From a checkpoint of a small mixture-of-experts model trained on Wikipedia: 36.1M parameters.
Below are experts of layer 3 (counted from 0) of a mixture-of-experts language model. Rows are named router (the router's row for the expert), gate (a neuron's input weights, with its number), up (a neuron's input weights, with its number), down (a neuron's output weights, with its number) and show model dimensions 0-127. Each number is 128 + 32 x the weight over its row's rms, rounded and kept within 0 to 255.
Before each expert's rows: a language model's description of what the expert responds to; "comes before" lists some tokens at least twice as common just after its tokens as in all text. This comes from a sample of Wikipedia text that the model never trained on. Tokens count by the router's weight.

# expert 54
Description: Prepositions following verbs or participles, especially for, after, with, from, as in "named for", "named after", "despite".
comes before: " the", " a", " his", " her", " its", " an"
router [160 141 109 177 160 104 102 150 184 169 148 141 160 142 114 119 103  89 144 159  97 115 114 202  88  90 131 154 167 114 120 176 110  68 123 143 118 174 130 205 129 134  92 126 131 113 116 104 117 159 120  87 122 175 139 114 129 105 163 140  82 105 127 104 151  81 135 102 176 148 182 175  69 177 115 135 140 156 131  72 133 185 104 132 163 108 177 122  28 137 147  90 113 112 119 104 176 135  92 124 120 155  99 124 128 145 136 100 159  86 137 106 126 183 149 129 185 170 130 136  54 101  81 142 127 124 140 196]
gate0 [134 130 140  94  81 157 143 137 147 128 106 150  73  85 109 118 141 114 200  73 122 148  99 166 164 154 114 130  89 113 159 160 120 132 102 129 132 126 172 129 104 159 106  83 154 116 148 126 202 129 139 116 136 100 102 141 151  92 137 154 176  88  91 122  75 103  89 117  64 141 139 166  70 115 158 196  97 146 170 126  84 102  53  88 155 140 161 190 141 133 125 119 140 188  47  96 123 142 131 125 127 102 193  39 117 136 137  90  97 111 133 129 104 123 140 102 140 140 129 169  91 201 130 165 124 139 133 160]
up0 [155 144 103 129 147 173  89 102 122 165 115  98 112 144 133 113 136 106  74 150 120 148 112 170 103 143 129 103 135 103  57  89  97 156 151 106 143 101  60 162 146  99 150  98 156 153 163 185 102  85  80 142 171 125 101 127 141 164 128 174 107 148 158  98 175 149 172 198 207 130  66  95 169 122  62  47 115 142 117 157 198 128 141 133 109 152 101 157 115 115 115 133  84 103 153  77 117 114 148 133 122 125 119 134 189 138 117 117 174 137 153 191 143 133 130 143 144 145 163 121 199  69 107 176 133 131 100 135]
down0 [148 125 135 142 150 156 109  76 108 136 134 132  49 172 125 103 124 138 175 114 107 109  85 101  87  95 131  65 118 117 187 167 121  95 155 170  98 111  38  82 150 113 160 152 141 107 110 167 168 146 158 148 132 115 108 163  94 148  97 147 117  91  84 157 144 106 118 141 124 141 123 147 154 108 105 128  89 109 133  73  85 164 110 144 155 126 169 160 154 198 122 145 116 157  97 130 134 182 153 147 137 169 108 162 117 162  64 113 103 147 158 106  70  99 169 157 226 178 105 160 143 104  77 134 181 129  89 148]

# expert 4
Description: Digits and short numbers filling cells of sports and election tables, often after a plus or minus sign, such as +8, −3, 1,249.
comes before: " |", ".", ";", "–", " |\n", " /"
router [140 155  74 145 140 142 110 188 139  54 197 152 168 173 140 123 125 115 126 151 139 174  75 152 101 140 134 159 169 166 170 116 134  67 145 159 141 117 145 161 129  63 117 125  90 158 143  99 184 169 154  97 148 122 111 101  80 129 171 108  84  85 119  87 146 109 110 162 151 157 178 144  74 148 148  77 127 147 147 120 145 118 106  78 140  99 177 140  90  63 136  52  70 110 143 171 151 121 139  83 111 171  82 154 144 154 131 132 162  94  79 100 135 169 166 152 126 130 171 140 122 111 157 142 143 110 131 181]
gate0 [121 163  55  80  79  99 115 126 168 127 149 107 165 188 105 137  89 111 116 154  92 126  89 132 135 146 132 120 195 132 157 143 148 121 147 214 136  92  96 184  91 196 163 137 204 157  90 145 123 157 121 160 108  84 203 111 166  99 102 189 112  96 147 144  81  96  64 117 125 111 137 107  96 127 151 109  79  75 167 145 135 106 121 181  83 107 170 117 152 140 110  75 128 128 121 121 122 139 136  92 130 126 141 130 100  96 154 138  78 164 157  75 155 112 121 174 167 133 100 153 101 121  79 126 134 119 143 154]
up0 [145 178  55 121  94  91 116 110 112  99 126 126 115 185 141 139 112 120  96 181 104 109  59 169 142 161 150 165 141  96 117 177 103 148 150 143  84  98  98 163 130 168 143 121 127 162  56 119 139  44 119 168 148 102 162 178  89 142 166 139 129 115 124 145  70 127  82  75 132 131 122 110  56 132 140 145  89 109 181 118 124  80 140 192  99 179 220 155 127 153 119 105 141 168  85 158 137 126 120  97  86 124 130 145 147 131 146 165 100 138 141 123 189  94  57 107 138 117 149 125 161 122 118  93 127 117 131 110]
down0 [138 124 157  98  67 104 156 137 114 159 111 146 109 124  97 176 115 146 110 113 138 145 173 113 104 131 122  74 127  91 140 116 143 113 127 111 141 150 193 100 181 172 184 122 118 129  93 107 148 154 166  91 130  85 145 116 127 217 199 126 127 101  98 200 121 140  83 181  96  94 107 157 171 137 148  75 174 136  96 105 128 134 144  76 116 127 133 143 135 141 129 127 186 136  89 143 111 144 129 119  30 125 141 151  59 125  74 109 143 112  67 144 124 122  60 117 119 194 107  84 119 106 137 113 199 141 151 141]

# expert 56
Description: The space token opening table cells, often empty, in election and league tables after a pipe or semicolon, such as Valid votes and Majority rows.
comes before: "0", " |", "1", " |\n", "2", "3"
router [149 131  81 154 190 171 116 140 166 140 155 132 175 121 158 174 138 141 120 129 135 131  71 102  88 104 160 121 159 157 136 146 119  19  93 175 150 125 129 178 158 127 117 102 124  98 154 116 162 148 135  85 150 121  97 116 147 109 177 175 115  89  93  81 163 140  83 165 169 124 194 146  47 130 151  76 112 147 168 123 154 126 137 107 169 109 176 115  95 116 132 108 103 132 127 136 144  85 117  99 141 154 119 142 155 162 147 115 167 107 112  72 138 179 198 145 121 162 155 174  79  46 111 158 148  97 115 134]
gate0 [169 142 112 136 149 138 172 145 140 135 128 106 138 115 154 154 174 149 139 133 131 151 100 177 117  88 142 108 137 175 173  91 121 137 155 156 105  68 114 105 110 179 138 141 152 119 113 102 149 157 171 125 145  89 140  49 145 163 190 164 121 152 119 156 156 179 171 131 165  58 174 115 182  86 110  82 110 128 139 129 121 180  73 125 138  94  89 105  72 142 141  86 129 151 113 106 173 138  76 142 170  56 133 117 149 154 106  87  72 127 151  84 153 142 120 157  91 123 101 168 165 110  43 110  79  77  99 137]
up0 [ 80 146 107 140 105  89 139  98  72 118  69 179 119 144 129 138 115 125 157 122 117 135 135  42 156 146 182 120 131  58 115 106 160 139  80 105 129 172  72 157 143 114 127 141 122 183 123 131 135  64  67 155 138  94 162  97 138 117  27 120 152 101 126 103 123  84 131 127 111 120  51 130 104 150 107 144 152 165 105 101 123 100 110 142 113 169 181  93 126 174 147 127 166  68  99  81 110 115  99  88  87  61 173 158 111 117 116 118 171  78 158 131 143 164 132 102 128 125 118  87 134 103 152 116  99 179 105 147]
down0 [ 78  64 126 108 116 126 147  80 157 157 146 169 163 136  77 152  95 163 128 105 100 159 128  17 146 130 118 129 101 144 159 134 123 131 155 155 135 113 181 140 120 176 147 119 119 217 109 175 103 136 133 215 106 143 171 172 164 110 126 136 102 125 150 130 102 162 126 179 124  83 135 124  74 131 188 177 160 129 143 166  97 144 109  66 151 146  81 138 137 141  96 120  83  98 110 181 124 105 146 186 179 128  67 135 121 136 130 100 156 104 144 130  75 154 105 125 163 123 178 129 114 103 125 129 103 165 158 167]

# expert 2
Description: Numbers and blank cells in election, racing and sports tables, such as 100, 0, 10, 50, especially vote counts, percentages and prize money.
comes before: " |", ".", " |\n", "–", ";", "}"
router [131 160  46 120 199 153 117 176 138 112 164 128 185 159 141 140 113 113 132 133 125 171  72 175  77 177 142 138 193 151 150 116 132  88 115 157  92 107 171 147 139  68 111 105 130 184 147 116 162 193 109 115 137  86 104 126  96 117 178 104  88  77 103  94 169 105  93 154 168 125 166 139  97 128 176 134 116 110 157 103 149 112 118  67 101  96 163 132  91 109 133  59 103  92 195 142 168 145 126 111 110 148  91 121 138 164 146 118 149 123  93  99 120 165 161 161 125 135 150 172 123  71 138 138 146 134 138 201]
gate0 [133 194 160 105 137 189 133 121 113  91 125  91 147 123 150 216 169 213 149 157  87 123 105 179  78 150 107 118 176 105 158 122 133 144 144 142 148 167 142 162  68 109 169 133 175 118 132 139 103 136 104 149 134 131 138 155 140  96 206 103  75 129 136 113  97 156 121 130 107  84 104 175  70 126 139 100 101 135  93 114 108 154 114  62 140  86 108 130 121 143 129 100 156 169 144 125 108 129 125  52  96 172  87  84 156 105 126 141 157 120  97  95 149  90 176 140 123 120 104 160 105  61  65  96 121 154 134 180]
up0 [116 149 119 100  74 130 111 132  80  84 138  70 144 108 155 176 173 153 113 137 125 182 163 148 113 169 104 145 147 103 136 142 154 163 113 136 186 128 152 171  51  68 147 128 100 111 150 131 134 115 109 126 102 153 132  90 138 133 213  57 152 155  91  55 103 132 124 194 128 120  81 145  72 157 126 145  89 107  66 142 157 141 119  95 140  83 136 141 118 170  88  94  95 117 124 143 157 112 117 134  96 181  91  88 148  75 110 158 164 118 114 130 176 103 202 104 131 114 113 104 112  65 102 115 147 163 148 143]
down0 [148 145 197 104 141 174 144 164  79 159 101 145 115 130 170 112  90 106 214 127  81  78 128 155 127 164 150 149  99 133 125 101  92 158 125 172  93 139 160 144  95 105 120 168 143 176 113 133 128  58 166  92 111  91  75 138 209  82 161 135 145 159 181 112  96 139 109 194 112  66 129 156 150 110 114 118 104 167 132 160  66 124 149 112 135 171  75  95 113 151 167 154 155 113 113 145 126  95 135 136 144 110 119 133 109 101 176 151 132  83 115  85  97 129 157 112 120 184 148 124 163 189  72 129 134  99 114  78]

# expert 42
Description: Mostly the preposition or infinitive to, especially after led, plus modals like would, may, also, and the byte-order mark in coordinates.
comes before: " the", " be", " /", " a", " have", " make"
router [155 121 144 179 121  88 132 153 154 126 153 140 163 162 179 155 104 105 163 146 177 172  85 144 137  93 148 172 255 114 126 122 134  61 126 159 109 137 126 151 138  99 111 114  86 142  94 137 170 141 119 105 126 153 140 128 112  96 159 100 103 140 118  89  89 100  74 141 142 155 178 195  95 193 204 118 159 189 116 117 142 166 139 140 148 157 197 127  94 124 131 117 131 121 154 124 131 112  89 124  86 122  97 159 103 138  97  77 126  95  90 128 156 188 131 181 153 142 153 147  82 139  89 138 106  91 167 156]
gate0 [110 194 127 151 153 102 118 131 123  69 111 130  85 114 116 119  93 128  78 134 158 195  42  77 167 157  95 155  88 156 182  91 139 103 123 149  71 172 148 123 117 145 147 148 137 119 152 172 150 148 145 130 134 147 123  82 112 149 100 124 118 109 116  93 122 155 129 114 153  98 107 144  91 145  67  76 128 142 138 182  85 129 162 139 118  85 132  71 162 135 164  97 179 188  85 108 136 168  73  97  97  75 143 126 108  73 126 149 118  13 136 145  95 106  93 156 119 138 107 121 119 119 118  75 141 124 118 156]
up0 [116 117  88 137 123 170  82 105 133 154 165 114 148 102 131 158 139 109 186 150  79 131 139 158  74 101 136 161 198 122  85 183 194 157  99 130 163 139  69 135 140 142  98 100 184 142  54  93  87 142  97 120 129 123 136 137 104 123 130 134 160 154 147 135 124 125  96 137 178 191 130 138 116 133 169 156  96 111  88 117 138  55 141 139 142  71 131 157  83 183 102 116 144  75 220 112 110 177 187 143  93  84  97 164 158 156 148 125 167 179 165 120 156 124 117  85 156  78 139 132 153 122 140 113 116 102 133 150]
down0 [155 146 115  77 164 137  58 108 153 110  76  93  92 135  70 138 110 124 121 154 113 117  51 115 113 137 144 132 133  81 135 130  85  88 117 125 112 116 182 111 147 100  89 121 103  85 139 110 122 152 120 217  72 152  94  77  88 191 119 120 189 138 164 133 180 156 168  73 121 149 130 208 108 177  73 116 125 130 111 160 121 163 126 163 107  98 159  64 110  98 150 177 110 137 103 146 160 122  98 121 152 115 138 145 133 123 116 135 131 100  60 163 141 117 160 182 143 124 179 136 160 126 172 175 148  92 122 143]

# expert 31
Description: Row-opening cells in Wikipedia tables and lists: years, digits, blank cells and headers like Party, Total, Species, often after a pipe.
comes before: " |", ".", ":", "–", ")", " –"
router [155 109 105 135 151 153  74 157 158 129 177 126 106 172 134 130 152 104 121 155 132 176  44 136  77 154 141 146 162 113 124 122 158 122 164 147 115  99 150 145 145 110  68 111  76  98 124 132 149 177 113  66 124 130 110  94  85 140 153 149  72  89 131 115 158  56  66 167 214 120 157 117 111 184 141 133 143 118 117 102 128 145  88 113 131 164 178 116 109  73 130 110  39  90  93 134 146 104 153 137  88 170 133 145  98 127  76  77 153 119 121 102 143 190 164 156 164 189 129 141 143 121  79 150 129 102 123 113]
gate0 [ 89 118 137 141 119 103 106 105  96 154 177  89 109 151 128 125 142 136 130 154  70 159  90 127  72 107 130 120  71 129 183 146 156 131 128 156 141 193  73 151 112 180 146  84 172 130  75 131 153 196 111 123 144 157 116  62 134 199 111 208 204 166 138 125 120 151 143 135  83 215 150 132 160 189 200 106 106  96  76 155 114 111 122 173 132 146 142 108 138 130 146 129 135 126 137  86 131  85 157 133 102  93 131 107  97  84 144 136  91 144 116 115 131 174 148 155 117 178 116 108 148 126 127 182 145 140 104 155]
up0 [168 141 126 138 148  70 126 120 149 160 136 172 210  71 142 157 115 141  84  87 118 102 112 180 152 163 146  76 135  70 145 130 105 126 106 176 175 110 140  69 103 117  93 115 132  96  91 128  83  72 124 155 122 167 134 146 142  86 182 119  71  69 119 163 125 110 110 154  92 130 108 151 155 100 134 155  48 142  94 139  91 129  65 110  88 155 116 171 159 133 134 119 142 170 121 127 114 192 103 107 126 143  90 162 123  90 157 140 107 151  99  88 113  92  98  56 153 123 146 121 104 112 166  89 163  77 139  79]
down0 [134 105 147 167 120 124 198  81 138 179 106 151 172 102 148 189 146 160  96 108 144 137 143 171 165 196 176 119 142 113 159 146  67  58 145 161 117 139 158 136 174 120  90  89 106 133 158 115 138  82 115 107 142 143 130 148 102 144 162 132 162  94 120 128  79  89 161 132 181 149 118 171 114 155 172 130 102 174 102 100  92 132  52 120 110 103  89 166 134 121  97  92 101 164 107 126 159 110 166 150 101 105 191 157 129 119 140 134 154 169  82 129 149 119  60 152 202 101 162 151 135 167 101  79 187 121 108 127]